config.toml
d_model = 320
activation = "geglu"
normalize_top_k = false
router_cosine_scale = 10.0
qk_norm = false
attn_scale = 0.177
parallel_block = false
init_std_o = 0.0
init_std_up = 0.0325
final_lr_fraction = 0.0
Below are experts of layer 16 (counted from 0) of a mixture-of-experts language model. Rows are named router (the router's row for the expert), down (a neuron's output weights, with its number) and show model dimensions 0-39. Each number is 500 + 40 x the weight over its row's rms, rounded and kept within 0 to 999. Numbers have three digits each.
Before each expert's rows: "raises" lists some tokens whose logits its average output raises strongly, later layers aside. This comes from a sample of Wikipedia text that the model never trained on.

# expert 4
raises: " and", ".", " "
router:533479447557468522474482518493529534578463554468482580532472502524405493565521529531501508522450558521476458496497533553
down0:505485489453474526523447511562545569578540498492529513530424538493495641486572528518470518514485508440483516477596483495
down1:442479555438494556402542488572510467471460423432517534486436547502499526500495401519510525421498467493581481484439440508
down2:524485482426584479462503429525505524524526503549435470506509466456486541509491478455552488481544485573535429531496525486
down3:496475515456554462562517421450480502496525520550521484498512514453554468481495499521470485499484543473508463520439495520
down4:466506453527564468517481463490458487573455504571532530506509517516471498476514507470434499535494471555509512420478513487
down5:486561477567463524446493478560439500540527581572538453517447519552500515550570555494450438488508520533490524495503482528
down6:523522463465505546541484516508469586465521484569464408441513483492514430496471461543565558472601582491550569488495548475
down7:431524541506459561456473489454424460494498515507467531459517468423489491482489501447522527532563466497491487434383480515
down8:502489497494506561524485530467524491524515548518528513527487512541496464557425478547498502528570445450512492592517498473
down9:511509513529523454460499494512540568494557632445503476421415468593560534524498491482443419505497537520509509467478447477
down10:487557415504491501487491523502563509420541432446391513537501520400548506525505497549458447511508501473440504428479525483
down11:513522542508457482488481511498520473487533489528425512515558523563472495495422478474470486517526503529502468503527479438
down12:530506553439569440525489508440471523524490527532432470508515474461482442397546500539531506549547599511565435437455475488
down13:501471517605507525484505522550548430496491499489521513477475507485492453477485551459541491419464495482466500582509496626
down14:496452548547513464470527455444519501500482523501447553492548498465441519484516491505501476571452543532476467479544533524
down15:514551471463453461495528484479511485529444514541532485547560496504365527505521513473486559464573464495491432483505488501
down16:407555441434468505435531527538533524501476423422545552559540474435588491513468510484566513553568428524529540493598505541
down17:486479541449455460521519463505486568485436513533545532456423520467415499519432451550553445502540490500448510474518520478
down18:457468512470476561572485490543513472480478465488539481437470481526532558469478444554468535450534466429491545500562590480
down19:449487516458464525568508534511509458523509524496429421525505441500403519527483504531489439523547513444480551595484492559
down20:488426534549493479542484500562440421508447441528445476533505508503512515518509484525545493496517424519518495581547503503

# expert 12
raises: "-", "T", "- The", "K", "M", "The"
router:500516507502486501495477458497463436496485547561550483480480520447519495500555479523511537506498457498465447497505477556
down0:483447449506419479499503497542540496543475463470478519509467476492472512544475463543407489502490506566493448442525567569
down1:535499520563551558406501500517489478540572466531521501520396468503522476492524541549552531526552495538525628519582486494
down2:570530472472457509538432522520520484528459518458509459470431485457489510542526483493470496537486441471458499512550526513
down3:446472548464542531537507446442546458412478394500486430554534522448506492457472580432485485499491502456524465483471514493
down4:475473521505457477502500400442444554520489537467600564490518573559498415460498507462519522500430515488495499507488492564
down5:475479525512568469564478537457501485548525546513469513483548541469477574455510553462517502508472490532536488503466473516
down6:545461502509554502463541483501483566539440466516470442540556540496531498472478562495519491548495495526506568511518492557
down7:451506539487532522512490538515581428585542535530507503492457507509592536564459433568437575514513522521549552545426505510
down8:473572531513541492466494487509497501449387564477587485514540375470497482498533512438410461519510582422540536484510445484
down9:488470500562496468499524470545466469454541508521541512483572541504553571488466458443471553485489541472469461476497515560
down10:556487549508482494510512497469527435531493470455491454571512512592491525467517506487485538548527495467455480552487542466
down11:433430449413462519510544547480558498477456532497480460552473498529423506539490490492539494484516490501482501514498486542
down12:532567447456440515528491501482433448530492527462535450456496513464529486558534467485476525554505536462564493492457494495
down13:476423490428540483519436466559535525517519480507448535529471499502451436483514428484458489450479420544404544587457479483
down14:546488532639518524533447510430499447527501525488469532468520507545538468448420502473564475545501477527486527514532479509
down15:481460552480430517543420507529495404496486476502487586500588464529506479518517537550574514563524410530525485583553476487
down16:484492455521532516556457520485472475484435416441506555502544546490557473519406407519474520472522494491514470549501482456
down17:419557549470507457454443444521430523512459486519509519496480583463505529479498496565465521500487495497473465440494445439
down18:536500554503427498526537518468528475463506570523583512591552490504553533525501524530497530535503493488521481517496488491
down19:402479552506518529523525505509518451510518412500542570483497523483572480465491499519504539394519492490514474494555506505
down20:544531486504485527486509504469501519580484492529489480458531518529481525487476541502512496471494486487527503495539514417

# expert 6
raises: "2", "5", "1", "13", "15", "3"
router:516478493512527428477488496516575441558517515515480536494432565487565497519479496494478480546507499527470519553427525486
down0:497526521518515440473527551484540454520453461521491523483450489505528454478475492402455570500474447511598545414483488484
down1:492493536565561501461498442526519572512465601531539531449499446520422565497449482505488560505502480475502499461488481494
down2:444456485498542401564516508488491544534541397471436589524524520537502526513522503453548476506471490456419553545495510477
down3:554502557498458508589442465569490577536587515552502572529535470422574472465530542533499443407437569487518560495511513446
down4:474514548526531415461479485488487492530518520482518519529436545458437551512602570484518526513499496499479527528460561431
down5:529531509451475516476446481504450541540542479587510487522549494523519484451465504479480461460446473433576534455443418539
down6:495571474462588566473559490518488525456572503608513508485535497457505470517439492485529491513549429544543577473497529475
down7:524518529585423460544526510464538478554467532505462537486537440460562471505486523460539478463534551497473476546509531466
down8:535504504547488521554505534512516544452484496444472553511480546511501448445413437529449491538522489498524484441451484487
down9:439473463475484513515464448531504516496495520513457479530503506514499527475489487503486544509506508595474497481501498517
down10:428482525520462494505481461471454517467460531460513469465518393551495514573541438528585490512612501472465508514482459494
down11:415503461493487398516528472544512484535528440537561505456459443503583456459558509496471458460532548575493504427500516497
down12:479534440544506499502516540538525472492511510487585485509543432508517515506496480511426499477465507504535510484449509491
down13:517526472497511527484488503455455499475483462512505531568487488511445491478574468507541428470504417477536505491373449502
down14:467469430413469478468553472523560488494532526466522494529551534531503559536509480517513497537471540546438518562506437515
down15:461528522418450486471527545557548580492467490383451535587499449539465530579532520453460527540481466518474482474474513477
down16:472466482528491585530529471498447475539453535489474518456476468500514493480474524524520481500469462523412419471512501508
down17:523508493557460499488522518507543458491441498508435468539418459477424572466443499513422579499537492585467537513532509445
down18:517430529460531416521566531446461479467442505450564499497477495460556503541482584502493495510493521467455578546454466495
down19:483471511482509474471496461489506589547409518572487499496467529481551478508497439450512539480444476465534472531455468478
down20:466513574543437446511554507509442542556510475497475506499506524477512539511529489509516504501538488490479463508529501434